{
  "hidden_act": "polyrelu",
  "moe_layers": [1, 2, 3, 4, 5, 6, 7, 8, 9, 10, 11, 12, 13],
  "router_score": "softmax",
  "routed_scale": 1.0,
  "groups_per_token": 4
}
Below are experts of layer 3 (counted from 0) of a mixture-of-experts language model. Rows are named up (a neuron's input weights, with its number) and show model dimensions 0-255. Each number is 128 + 24 x the weight over its row's rms, rounded and kept within 0 to 255. Numbers have three digits each.
Before each expert's rows: "comes after" lists some tokens at least twice as common just before its tokens as in all text. This comes from a sample of Wikipedia text that the model never trained on. Tokens count by the router's weight.

# expert 50
comes after: "-", " |", ".", "|", ":", ";"
up0:130180106118090162095116155130136137113106144099105125133162133175108098152141124155058134123161141094120090143112104143118185137146136128174118141138119151165139166112122125131139156113139110089097127124105135131093103168113110114115164107135098167116168161094116095118090141094122145128089179159129124095116105090103164083149168124140168116129117131090132115127121140146128133133133137137114094122097097109118121130107131150134151103117148151111129127110173153173117139110077102150139113188145137161104106143158146127169139107091130112108135146135088146121121127128111148114086150118145157140129150145159107100115119093136114144133139187129090120070096132122176130146105150069106114107131119140127102147092132143110130148154150164152129123127155124167167146134130157
up1:137133123118136102101080092118117146086131115106122166131133150149119119117115107138128157110110093071080123138116105147160156139145147132096126127126095099138175168161117091103103162082125125146133119149117117121103145141088126132115103097152112149090147112143134132123146114107128138162102124143120140117162076169117114128156085133119111090113098127136132115113115145144142155107078092170135088104123170134137145130190089159120151109160139118135157134086150124155124096149180157131149108138137114114160141141152166115103147146157169123163163133140110131142098112132109121099097104103079117135138102141100129119158091167113117097128111074139147126133072082105154125105131097123172138153090140114119139113131099134131083127134098116153118152098166080143085137115143146
up2:106109138120084128096152122150132109143081101151108126167127116085134122142094131092144155131105145107160136141131088129093102103142183102097119122165112108122126146144095168078134097143130113126122094108123132175162101129135122160122143135105123129141180116131157127099101182144111105120149131128126162134135094157108026136088147081141124114163105176092095135179161109150093100154114155136147138127130116128160123110153134157160147072134140135100161104124135127159126144127121126130106130119111119141109119121123152127104124156109111115147094068111145172171125131142165121131142161140144155110124133117110125101127159125129136130120127165156102114160178157161125136140134115120129056174124140114121113109147150131122116106116088093105150124086139123114156134149129111
up3:107123127109176093159117121137109118135154184174175131115116118143080129104113112119133113100086107158129138148098145173132130151132111123105128123164146105138140157138147142107127141105126147121113105101091134143093105146159117157113133133146120110127161067116145127125138121120064110136135168105112152122096166111091141128144124148146136127099101121153181143162129130151128093107123112109106096098145147118078092116169161139133091157147161165158136146137138095136150148119126119111144121145101109127132098130079140161072117170198161104133088118114107153139116137100105111147168125140138117125153083164116127156123125155170101190132163074123122138084153140131146166134093102130138126091133166130152125134095140128114121112146137109087153118094149125092132135121144114
up4:125110177117117099180125149163137138161140151153099141180162162153122164135123141126119131129113114095146126144122140162141123148090123115111155110134104103157139151102161162170138148122161116083113097143165116162117101126139107156097172102128145138135149148110131126148100118192123151138139118111122090130155122078111113126112152124130107122128092084125143126145146143170129096112109131098075162134145147119123131115107124157152143135127112159075129129094130089169149127150090123151106132147156068069132138103121143105117141145174157125116149156135144173094140138125099126182126050108122156108137116127145144130109143191130110150130124167143094145135135099182136129108119117130133139132125116112129134147106140096088159140117128110164119122166138121075100087142131114
up5:158133090137102166112108158137130108157129130128113134138047137145100098100124114131104154053109116128125101143170150122136089141126140129146090129115136108105119128147118131122126105148133118130111139117124116107131139133097162137126146138121084065116147127120113090131145118100122109128118103128157111119117139142139123094156142104127131147147096116139100091155106153135160130093123114083157157134118078146100150146108117115122116116176127148120148134173143149136121146154157104140084129185121140155122090113140134146125105132145131119094111126122107090139131081127189133121096145139135100149129123147105158160133171098139161122122170111072147133095096130142124119123101153095072154118146158081136141167098109186116101153076057132124132101084138128173123150123159126
up6:147139167118161145134142134132167183141131109141109137121135122127122126116155141107054143108156106100128128101138150109137077127147143122156115090109073122156150167096136159113139150109119154117105107135126150165127125158118123150115114127127173133122116116129112118144081081115129140133100106113127134090113121123111128091156121136152111132145163117097111180119106122093148152154074172140136114111170108092116122128160111140085131095122144093168114109139121158081105094156136161118110122095141131113127101148112131160169172106166083055153117097097128141105143112136117135117131142110150140178126132124113095157136085092132171102084113141124119134124110151163157130099144102066140129088130132175140132144091144129095121122131148154129117108119149161177147114129152131
up7:107150098158126135114153118143128139093132132165146076154149105112110111153127132142111111153142122133138120128149116085077132119105187102091164136123117155126124152104153163160083137110076109120101083101122132112122122129137118167164131166135131158173125137136150126164067122156116114109139085090123154109147127150102088131112134099129150110141120166133165129098157147101117129127076131151188127163121137116179102100137139169122168094094130111167098103112132124118128146112134058111109101127167104136127134097149155129151144104157135124168118149110109155121130118116130080137103119142147173127151160113161156106107120093119099102121095101143108140137145170156120134135131117133156149158115150120151122119096122138128100140148119131090067102107094134091170116141133147
up8:098103139118089106094118156087084121158122092145120130145151142147129144111110072135068116153130091148087116094174116162152149098162181137122115141159138109145140114141121093108150138089135157128176140163119143153154105122150130133106119161087120153161147148133113099127117132170126118125070118113098112108165151141123091130092098167168136112087138126142127124094147152133146165128132099112096097161154149108123132124073131111131150084144130145146148114123092118137140128136147110152115148128141112093083150151149103114134138117159090136125116144145124112096129149164106114134137100106128152152127153137161088121149135155106091114121134171140108165167110134059134097134139077162151132102138116154154117180148159140117114136107164136163127152127174115138137146127128108
up9:125125121117119161143136130139157160164118132141136116104117109094127129113118117098150163119140144146179148111079103095134136112143106134142108101122181134129066144134093117185169109128122112103109113153144190083124112119121188136117142126133121113108132135101113141123099118103139126156140147115092135136120115120144146127140091151141144120136105137121164113101140117114135102140126163119127136130160169125123144115136138081138140131127101124133140114152107075123148081135081143171135146122104115105146115166169187132122154144123137111137123090138095118180154118145092167070065125139133140092139127132139175161130118130129152081100086151132125143135103110165106124127131164148134141087142111100120112089125151105101145056139108121116117114163125130109113081185183110
up10:112158123134111140091130122144167093184105110104136133131158138105097137111112132143130146158116075155161102166099123094123116117135162122154120123124136137172108086160103123116124139169118169126124130116119143145119147151080126150147133138111183163163109133115104104125089099157114147107121106185122096136108154108132164137150114103138154139098156127111114098101115130121102148127115157142084063160159158123152122076103088130107144123115139084123135109165079149129120164104123130115141116137102152141141144141098132128150142085149155114154108121102126144119132177129127107105128097127166096138167151127127102135133093146155157140179133105107096109124141168114114059142089134152130089157144096188114113110158132116124127139129083145133142134125158139154166135173116131
up11:089110134122147087071187119149148098172162125109133159139158108150117132116140099142109088109120106184174142119108149126189146134169044111133171175158153088088166128157095119153161152135100094123117101093131129153164156175113084149120140144146124152087157138164121154143157123147150088140172081112114102125118147126127139118133112169108143116123105157140123126143138127150107116135122110096132137155149153112121141119136108127100087141123109128125128144113138146122164113105114165153123137101129125160132154101168105126112137142132109140124135151134131099110116079120141147142130118102076155109175149129167118120130117087113133113129148152128129093137134103161113144105119088111124148164131111166130148122086113123137105138156087140127126147099164124142177116126116131
up12:120136128098170081125175152134129120138160081132116140181147118156128143104151130129131116109131095146157104113137113142138151138127099122091116136131084119116086153135139138096147129147119093110159086096091142142110100124184099177108137126140115136128139157132124120128175105132092120160175111115117148118140175123116165135131093141143169139114106113109139129109193111157107143148154142111132094112151115147139147139187127121158115144097122197099135139148141108090165109084160135162146127126113094149077121143140129124118131137086137178139134105075130136124163133121149097133140120113176165113153128151087108170091097072109124112133106118131158128130139108123131107140132100123107143131146115111167146166165111163118147145146149136160133168117163115100092144114132100
up13:123154143125128107125151101137111130138149163184156087164171105069130093103136107132127164121121139106083132168118097120120132084142137122104151157136088183129133135101135147153146149113105151120152145098124169130124132076110135157133112104143118111116159162134123125048106129117141116144126150099127132151106141107111121162174127146126132101195177156141128116133160104118104137096115069133140095103147150121108136160127096095127124115126120161135095094095116125134168138126123140080082153134103141130119117171159106157107088135091133144112115136130155120138148147118098136152163099127173118147168146148139155170172107126168146120110140107127156142168128102121129145136104091106164158135141143141163121131084156137144124133161162157130140112116157115116100137167131148
up14:100100139152147133122149138121113074130102112115176148148134128104106119087076093105139129084125129151126136127132125164132113120112120084106143148168137155144155129113105149107149127109093113128135102090143127129185091111093126133135133153153125145145163114145090131140130133178162163163117140162141179113137121144118142115061117148081091146140143121149121115143135114100110127099133116124143112078095112123151128133122138129116091143155091103102133164128113134135156121119109131121130126154128155123102114089105123147092097195119126162092131126128100165106159135142110099124151102112135124157128141153141107176138127147129138129108167102156130146139139112152149111122103135145151109125097191073133106146171124112140109149124140081100119090070162137107071098173115075
up15:082125162121156077135141107074093141107127128147140132121102127119150092127156153179122167159179129143128172162124114138110136155148096165126121099142108138117150096103135169098151125101141134128160115174163152138111100094140120100134168135103141144131147124144130109160159110123129157117109108149093128092160094108092093175119139138096124122171148124116112114129137126084084134122087128150138144081156165162140107106141109116144131110079166109081122156129105100166147129170135145080137107188117112153101112138176137141165120156122135127130110187144101105147123159141129113122133106139116125138162125160128156146119168126111100112090119134158112105118110115130159130089101156129124163147111097155123116128099122124125143102154148124133074136168109108126088103129140136
up16:153147152088139120130144135132113149125141163132125154136098146131095158146114115101157115115126044160120116134134130128167110083133139090126132134100155153142160141151109097133120072120141117170179101119134135151102136134075110126117115114127138124138077126079165128125130147127159140095078078102100130179147129152148160117080154095128119146123130128153117121111139128116112115123137091092118140113129138160174125108102113128096142146086148123145158159132143128147154131117157079137091127171106104136113097122092148088120081153157171119092090120140118115118152117177129093108145146127147131136140140097130114136117179129127118127104112133109164128086121089135105155144091138152090109123122122135138107166096174163133159099118120104162127164098151125128180156128087137

# expert 62
comes after: ",", " of", " |", " the", ":", " in"
up0:080155141151123136194138085084132175121151144129138184101156132102154129105097145138126105129130164088133138161158150107143100094104151133150173118116123160134091137096128133113110167144105103143115106119119096117152178138131125104110113111148174128077093148126129134186130094162108116110140078120110144109144159146140106115144157133112167164125094168121136149163109141164163146156141124126148108111148140135102158110145150143123135132101153102146113135136133081161141130092128119121111125092144127110160156152106140128140123159116109090101111114094132171143174151092145142135093076087096133116130126132098097115151135141122161119106141137138127085141082112159151139150111144105131100133109158166118121138107146128117134116110084124110165168092122107125116116178098161
up1:170121112106092156136164120148151159069130137119116125136113170109104169141129146085127111146128117110105109135170133099147130122079168088129118094127119103111093143092091122123155170134105150118112145098123134101153107106123122133135125090133106127084149138120135135062145163157147118096157108140100175160123118097144091136134132153078128107128118122136111119136094128164136095123094150119087125139122173110117172113113148130144094121117115104150098132136170109092123122095129146112131144151133131123094121062183122109136091131161125158098150133114129167134133093137138120127146127151117145110161153130150128150083175156096147120113101124126090148055144152130148115151144076107145152137106162158118172126146125148117121093070137114129130119111151135108137151087129108
up2:142122142128139167164074113104175129139138160119138131090115139162119100116095132111119142109116155131109098096113095174068167138110114151187136136129142114147097098134144104120119122148101106127158075181116183150115148165166105122166139112110148140149155149117139127107111125108156104151095143136114139164125120094146122111126092149137125131134155131099076094097107093121120077160112139108152129181095172106138120149126098130129148147116146152113086162157156108130149125149163111086108104154137144121118155124157111159122106117130139131108114099188140158140124115103103154131102085112155080120148147130098156130121172132147082127098101113151148116117156142142156136087131129146125154145088135133096141110107128117180111124121119121115103144153070156131132114107143142
up3:132131133163133142120141109123089134134112174085123160136122107106140121135121131150120153128147142184107136145086149087130068109133129124158179098117074127115127147144114114125118117118118132146137143154157128128136155109167136124116168114110114147127141083135134107132142152117154140097162130122102157131128080132126101155122162138126135140100108145115158133154081127160167106105093134159122093088157097080124145096107176125139127172118130151125114137123159110116139192105146112135150135142172109128159184149138111139146129175124089109122121133125165142099148119103098144143102100175155129121099127124129100132166180150155121093145125121147134135113169087167113118103169176130131136172130103135168156171134141145105133190121151081129145130138087149112108170103134119
up4:144146162091124142133116110158137126147146134138092083117070110128145133140155089136142124079109139161149144121090103107153125107148133152120155091105093168117142121107106138158130182146129173176141175110157107155129130124103161122107171076114126125132150151158135091133128167146149123119129159123097118169132144123085128125124151109151117134119135154106121114105129148096147125103108112126093130132146127121185120100105137126120153127096175106114166103166128111093153139130102193122149106135140112174139178179114132170118089138115097133066116128105099150096073141126124126135146138117140144158136096163169147132135152115149124118118122139112130175137126126125165168107136146129161112166146144139177146134117107152108159111130126143142181103128155178128129100105123131
up5:149124144134101134161135133098131170138076098145121119170126126112146146138179104136162140154093163142134168092154157116102126084135102118122107135147112143156138178154157133153164147155140075100099130123078116139146105095144156129126090151121117092132088157118111091126130141141113099159139119147151139113113168112153127123112098193126151201108107137087078113162145107132100106115118148128111134122144174159106126115106162119103132150123159107129140134142081138134113134101147132163092106128106127092122086165136139129088160141103120150134099126106149150153080113108156086128146148112147140080159147122160135156163141105140130128088138107174113110143158121145125102136109099127151110093157151135158160104147144132112128128145094077113150149134142152142113113094124130
up6:115160136138126141097141152083146120128120165145146122105098100098136115109136053164156178154161084166102130131120120093103135104115121133151194145113111132125137098115112142152123123122126113140128144141158128117143147070175103144161129117114105137126104129141168094142130139155166127144129154137127114132107124116100155158115120141114130159140114107146123113165136085130126107090124126170157082086124140126107140129124142089116091131103145121131130110091121127152126101166163141124121122140120115140141134141116082174142108157117139121109176114100119128124122135141179168119119110129120148122156128119096116127121117087091160143087140112205153136142180166144125071145150169153088125134099111106116125101169141095107147108128109134143149157153133148081169133116065107
up7:137171157113106132187153149113126119106137150195123110121181155128154128115123163155127164126130156142139120137123116138138138104105087114088150117104124135117126110125140172100103088170110132142091169126105104153128099163099132106124116124123118129124171170132111108150143136137116128123092134122158128085138090123097163153160127121119106105127152158137123104138154138139147127126172135177141102144200146188092134096159155141156115118167127112093121121099124118132112099125107133168147127128133161092134092141126131137146100142155111170134139179142075147134101138116110118150168103123107104095178141110158137133124130141117121099137165124155092149145113126129134114144110101156174115150112100167097149117142157144145101145177132124107106138150101140150111096180152074
up8:146188117110137120138113145150116122117144129128136141115155144121113120131132093151104144122118099087093104118103134130147116116158139141147143113146127113107140118115153111136160123146071126143122164146165131152106079098121123108148139210120122074146107134138117115102087172117134117107101094143131098151125162125098110125160109160129119132164168186128101149153143143108088127180091120130088139102127100107186124169116088123108126170100142108140132084106146139131152106130127153140106067124139159095151139147139105154144118114116123096118087133135108103158113132129122113113120117121153101133142124123166158152178157125165118129108127093163123169146124113162078102147147173089114152133120125123101127106148130111137155146140144103191103114101106102090138091094151163
up9:087107115073124095113128121114110155110113113145145188126163118106143086116108125149116142108142169078158141118118089116113101148123130167161113131125140141117102125108118095133130119111125124137151105131118100152084116160149095088095144105138168115065113144138140125102117144137131143131105139174205134085150154113104117160124177150091145159148070150095143113113169161153165112154127076142091131134141087101129129162128165150129125152132110102128131129128097141115112154148127085152136122114124095105110156117113146118142151137163123122134129148156103169115152081123159136122144091154111151188172177139145108091130117106108151128181136117130078113133117097123155142119142118114127093084145156124136133118147129145113135116118133120134135122111115136082096114127170142
up10:109129134139109096135113111116160181173117125151154119134120160148117115102121109141121093107113105103131157139114159086141104121167093118115130123134104134143129124092132119130128143132158122098137107139127123123116141150122125106142102181101127162134144149112107155127128109130096133126068182117094114117128115118161099112151104139148153140130070100107140127137141144117146138121084125110110095127132158150111138134152130110129151135122111127095122108173190083073152189146102120107152127074133078135134155111082167117152118120129147097101101133141110193114127159101128134141156154129112096147147121121071118155143118149132128123105097154099123107148130130180145160116127090144162127098139137188106140116152112108107144082155157128142198118122094149087144078108137105
up11:132135158115118092129144101113130147152085146157120107143103133159129101146164112160126131133119127125139123140119140124138172122155095097121111110079111159134107155132139128114169108110133173147140084129125116162110160132110110130113168159101160183122118104102139109172148114125134168142112147174131147111134090117094160123092110095112101064125123134108116167172097130132121166134102134110127122124139150132111127135129132117170147136139109103095129101111115109117155141164099152121111122107144105099132154111145120049133113146146146086106107126131145182084123146108069145130168133106134115089098115126117071111088153112168164126167135162171134108149109115165178137118104098124159125153103133108125145126177139178102142106111125087107141134126108167150149137125097121
up12:123129115130142111201091147132112150157122125111154142149099149122111116128124107121102103124087144102116106161104136144184146131160136137178141103101136115115170116128132081107138165142126095092123144104119168093124108115139134147129132166133144084144089131159097124153128161144163116164121093143136102126112129124144134131109143119122113118088137156093140136128156149132114138087101118165138196138118130121134112114069125127141100164146151096156141127119146123110117122145110138091094098165121100116110140120110137152062127170140113111136136161146165111128113160132121130118123108108122147133114160150124134149102137087139113127141124098125140147165176155151074102097106140114084185063164118145100103123131127109069099105147109172163105156110135150135118165164107150
up13:158111146106147164089128154192148141152120118111108125149142148145139138121146133158115125129147145086099178180134089141099093152123105122153148124114163143109118137125193156143109111137129139128104100181125124160185148120102151126082143155108124138159120144139125145166143113153158163131118150116114164144094155134114111153132083138165167180146177119105142127093148194152099148163113138123135148134120097134115088159095148135103122107146126147120154135138171157153150138100103141126156139159085155160172107103105138127157134097108131133144134125149136164127125140130136104120153161162099143114133129086135128089151106152145108096124129146080146087091140118150109118164190165139178131135147132148132132159118115129119111124092141109139132139115144114150157138109094118
up14:084151121134138137119134158146117141111139089090127104110101145061133133144152114135166097164146144118123111150127155106114140126159100122128089096145119175085113170168120108128122164109147172109109110125150132139126143105130097130104146154099083103093129145140116116145115152105138097114161085142096067178155132102169124096128104129123133141121109163140145155111121119113127107153113125119138103114124141120162104167141106133098111130102135113131069126160099098123078124102122117108130130117158197146095160134121107147126145117138098130160118117192126118119086098115163125106150121098091128101112141096110147148097133145147132165125124108129128147115104120084142128118098130116151106120103147086116114125132078128132188105130138158108119140117136126053120087086170137
up15:120124115119149191162154106126145149100098100119085102174167134157098102118106143133139129138122143125150182132104126126091113141185116163127088129137154152113124090125103148146098117111122103089133101102121102136123144101130111124099132137149134095130134121120118125155120146061114119110089173089123122094114180158141155113135146120123139125175113115117084174105143116069163151108125060122155119115121121137122193076134126192127156153120141115146099150100127114134123126086096127128130107142113152145109191109145117126177139109134112125149145145117168159148135103097104121150124115124114130122107161125133159119149157155161133169124128111126150130111147117113142095114193170120116090158163111106139095122145123114139117117128127110150131098130132158115151116102106142
up16:137129106133109131148144151127130150100096115159153137112106117127156136121161182134142108088142118113154152169148133142149083118113129108178132105116122112111156157105092134164075120139139145132150139100122100165129119135105133121118170093092117131146069139107152160102119110120124155135123169186116104097139133113143125114090131122159152098187132168159089169128062110147139088104104173154094116166124120114117158103128139157145132134094122091087177125125089128125123125119121110103122139128111141144136118122146151137116161130128140205111149084170146136137130154122136119153102130138125125136109118152155123111147113112125107129120141131216126149166137153137136090154132139107091170130147131094152122111131126096169123096173137114085117113139113135150125127137136178

# expert 3
comes after: " the", " of", " in", " a", " and", " to"
up0:119150181152103112104067113125130130144144119124111160099060150126100139075129126149117124133108171102111122171112125151128101095109139114146089157105129127115164116150166142138167142114147124102121134196101116120094131102117101111142139155091141160135095121217128189148152133151132145135168148107099111161109109120087128131136147132109129103120119132099109153147132126158099091120133150141151145139123113128127138135121158123127130109164174101130124167141091138115099139143152127117136108124134130118127081163082141131142142077136110113119130138128133113155133108097142150066119172102176086143135146155139102126149131104120116121153093102099110112096147107125105121148130115107131170129141117157137110121147107136154146118168108145148135168154147091114090177155079127
up1:143165111141142111125135104111099049154116126124162141130135114121136099133148109147120077113133104138120129090103106146140145107127119167100157111107119161100134128103132153144105121117085145133167130153137125131136144148053102151176099122068113098085114154143145159155102121128142145173122138159130106113115123122169181132160141136170142091142101142113168122123115101171116137159124121131137138122154149150188096145167112146104094096137163132111166134128163106157127137091123160107110156143150146158120111141173151089092136104151152101119130148143124133125098133115109121103090125108153108095139149142090129150095120109095119128097113142106123131103140104138138132071093128147137112150135142158106115135100076159103146121121123130096129144089178102105101176146132124
up2:139086149142132109084165108147090141111153114149104124130106128109115151099136139119110144096119110144137138142142161117107126144157136105097151129106127128134098139122152104147115142098168142098113152080125125143176122089107120107153134132131136145140108135117136115157127138113101127099120157175110140149132155129167107169096130138134142137126140114139133115120149141130129151121086126145115104168085151114125116154108101099150172109115156101119141135153155136090142099159135163104145120119153110105160144143110153166134120119163145091138139122082196177122131141107128150161123125079109151099180152095129130176150141067130121090087080168118144113131087159110100145103120129075139073124113098136124081134138131084177115110112087171101151118176107095098136106112132127
up3:105127142147100091129145139123105119121103142161097134104105147087104126135107127121102111123113166118111154099146165096110122130142150087161121131122115135127153125145117114148149166148134078165163128141099114105130144148105129163102121141126152133139131114138111144181117168128095101140132106149071240124109133123143125151089133136151123105174147142114100126119168130123105135140119158116151123139102121113106115147111105080133174124181136106128138094108111159143173134100134130072114171136105118099150146083150118145107155096116116132168158053153127127110114137105156115158074128159168116122135156105130110135108131159119138087089129107136159122130165152125100133127087132125134114133130156154121088072114125130134079101144138134122125139128117121142136135160143182
up4:096124147127108149101158189077108108120127114163159121127135180161123152112128082149098113125178109126144097112153138157150102105138135108094097111116132111120145141133110155085140078160127143125153127099133084104098131133153104080102142114136132134105091116130145157129161128169131155091168081151180110117127120097078080066118115100140103118173102111144119110128125153121126120136117144125125092129180097104092159166113116107121135118141169120130134160140124122124139107121118126131080135097121181127128110129129121113162141168115154118046099125134156115115115119131111135148125129160145114140123111118129149119131130117111152129096155101173126122150129137141104100140120123105165086152165123172130122097099155122120092093101130167104135137129157170113115125083132130
up5:136164139135105140154145101125153128143132131094128142153130133126141134128118113129116181164128095146110149100099132141115138129099117122140132127107125107156142174088145121175133129143125147139083122111155168147147090104169076143160100147173134140124094151087122136153097085100150116161160140106177098126126142125075148129127136150132159130139126099159135136134165150146144107130104152128091171116133151127121121161078137155107129149107145134146160105144156131177170141140163122111099144128114125117095144162095154145112092062102099185151165184175136115139141134092136105133144118132097090143102179128108122126083125106183126137132160105159118139116181147128115116106137092172088146140148121123165145131144167118109118129132100127157123118170113144138141124117117106
up6:143174167088101141111097152144118145136135135127114153086158114121132133108123139111153119135114117130135123140105150113122172117112124127124125073135102159125155113137127126117118173159108141142099127111108163164106114132124151141101148167159137119110120125130170108135089095096144117101149161096115125069053158110131111112160104111116146140117125157129113115121148155142172140114102195113122135146126129118119114100096152094162105128162153098129146070119093146097127141129106092112172119107164110115162131116116113124108129123107123138139144137102108157126135119141140100134143093111128072172144160113085152126117135149123134154131145114084143149090200079135111112133096174130094090126119139131129092149147109173083109138133137108082122116109140174144097071141136130
up7:100099129097134088154115108147176142140156154137138124118166100109138164121143117136149110163173147125155132143137128089109132104130181119127130168111132120103172150123163134166138139147089105164122120171158102116147132153118104104144159118140138151127129135128146114164151145158166158103116166137122126150136117167149110120133131125144135148104127122120124142170108141088190105074147157084158171112126156110129131107131100127126154121119146111138111133124099114113143114194136142170115126083140103113068128173078111144096089104110145125144116159093115094104108143111110123135117092118121120146097081119127140115103128102109117093135142127156107144120147151137148132136078122100095082168144121124158117144111119104139152121131095110184105138173119111115100191129079130
up8:140174137090118138153144118113140160099131129155116103126094151144149108123142147103137122089140085146094131151076118120121108184098146100104123099110132134175168123133126079139148098127116149098150129116145126159154133157164147086138164119115129133116159100141112173100112127111124147155105153127142150134087130153100127108104173123095138134067112131115132154119161142120131127105103137119119174127101139079120134160098119119119167115096102090099123112107155120121097096125082101073149131148129127137121120110085121129136114116114168112129111146174119133170187155134125120082140130110121108134113184111104130129150121098131095161157096103136138134162124083115154198126116077157175125110149131122136126142157143144166131109095120179131126150130095116166138125136115115
up9:153145110142109080164104115163126118112144139117161080155117123133115110100136166090154143118078098144121148068103139107181136132122136150110113112121156110137151133148093112122135132132129109116144116112121112125137160169143135104130122148144131158091112104158091117141144114145128152122119138111157181159123147104140173144121125161095134128112161155183154103151080098162114128137160119156108125123101125151172149137182120135114108098150143111145135102088132124133154144168150159168104115112101127116167153137078185122134148089147151127153121150142133152132170124128156088136141121120114108140131091153077107117087072141111137119118077130150178126142114124143137142126111078130096150165118144116188094156125099135108089134173150107096134154113140118122123138137101138
up10:103142070152098133190101159102166166163158133153103117110144136180084140092152116142112146130175152182120164139144125097139144158137123114133143190144125126102174132153114133158137127135137123146131100142141108101071138157127106111114154106099118139130128101116110115146153088108128105108167171118132069145127132122143125124092095158129118126136157091126157141147163087121120114120143115124147114157138138102092154122114062126125117155106130114087134140098128097133138126162089146129126168100138128155115113111128142133109151117127090149102113080157142139137095118118141156100122114175139128096142123104124154145085123126144132115101121109115159139126130171152128167105160153087151176099111130117125067105084112129096129141124114132144136136162088154149113115089140140
up11:139163127132190085142138147159110119109098101106160113121112153155108111118172183092171097143131095136118137173124143137157104120146145115171140137100092117119105142109150137131143150126173107132120123119147130074117118092111122139162143107175169191078136127143105156130124150171110113105152124119139126118135105103108121106169113119121170114121152121199115164092115137172116097128144127109102121125117089127103120099140132091126176109090157119142105094157138121123086147090100103102122134120113124130123143119142099146146120135125137109132101122133068149102121150140137118149139103121122137137174092129109104146129083173128141079147117161125143122129144128165107154141098107123100161105082119145130151141111189102137123107131142149108143120095124178111135130143130174
up12:073150117138102119136161171150104112104117119110135160115144156125147183173114131091093077114085124163168120109114113119140122154105083124114133109111117139136146152109117157117119120105097097133112130126118113161118114177129114122150166148126115098156129119117069128151143145152104156117096112117137113153172135136162106154140113094138134133078107075133144153172118151140141152125098152141113151136147134109106152145140107178116132153093120108133163118129078105068104121152099119130145162144127143120148147126176131114126136133135123102114125152097123185146116094113113150104146157143155134122087128107081149111112122172147131112183153134151100137111149078099135147135154119135108132101154156094094085138170103117131114115161096092152160163107103120140108084124147136
up13:119156138095117138051137103108128138100107093163133120107138161112162101115133105143162150102119092112144130119092126170132162123143114153099099135118165117067137111125114129112127120110122120134119174149130072082110117122124151120130098098159116096125148085091118135122158160143140099089147099128155107164107140143150109143113088153140124124192118116128111119100124114190125122136152171114085137127122158125128119137175121140156143130196147134120109176123085115144140137152095117111145130172154113121126129118174106106132123103116154121137134166121132132107105119112141098168114108114088157127103147110121121160096168125145153104159110143123150106113100137131094163127138161100150101156150162104167124104118114093176135097103139105125118111134134136075136144094083108
up14:157106148125119145141167107145121160135107158120115115107169106113182138097084144132093145127134135156069128154114135091114149139141171096142133156114129158152152106107161127114132101118091181117099149133096154169166157142130102130119148121101125107158170126133127116146083136128139128112109113093147155114119136086140091160155122159086172094121102127115108123095116119109167089140123149132178099092088123089155151127150074146142090165135109096096091090088108114144116138103125149172136111132107165123145103147135155156107155123124154111124123109127112131191115139145153099104084111118123179152150162142136145164135117129121119154152106150152103114168141125154128114092137148119129116094164123115143157141118115128083096128139113113118114107095096124146102132141096152
up15:151130110102125108154152130187119086133149147103130080123128117112108110133128113124074130104145110115106115080114120134146069135141127116153111099097131130124131144137165138134166124129087153109129113139176126129112134160133115130119125144134143170147136173153135122125093135133134120100119099124120148104115119139133117127107105107135086151140158118100122111151102144108106134141130132146107131131108175121162121138137125135131110155126128145111163090138135103155154096128125185177119142092110155080085137082156144092091122074157150110159118101157149115146111121133136164096122138117105152137100159118090119096139116077121148164125107114080101102124086161138125118144121141118145146178112114136195119163120215113101127105140149144107144118160097137095066124084160122
up16:174103113164115130137148123135090135152100156140139125131162153119125157069123135155131134144127098171121116110128139157139141109133128131142114094144098126144140121138123176107105152119145121115081097093161125123122159081149094140153133133100174166156162132119137121100123071158147137167092140100110158137161150104146088103120146125130107123118114110106150146132126116103096104113088109128110139133131153101091124138125160099156126111117124111136136098144118084151157139115134117139129102128168142124115115122169174134094159131179099076148147131107135167159123173126096085147163128131080154111152117139099114163179139099143110046118159165154109114146108142167113115119127103107150146112118095121137130086113160082095084122110149097118151130114113126169128159109123130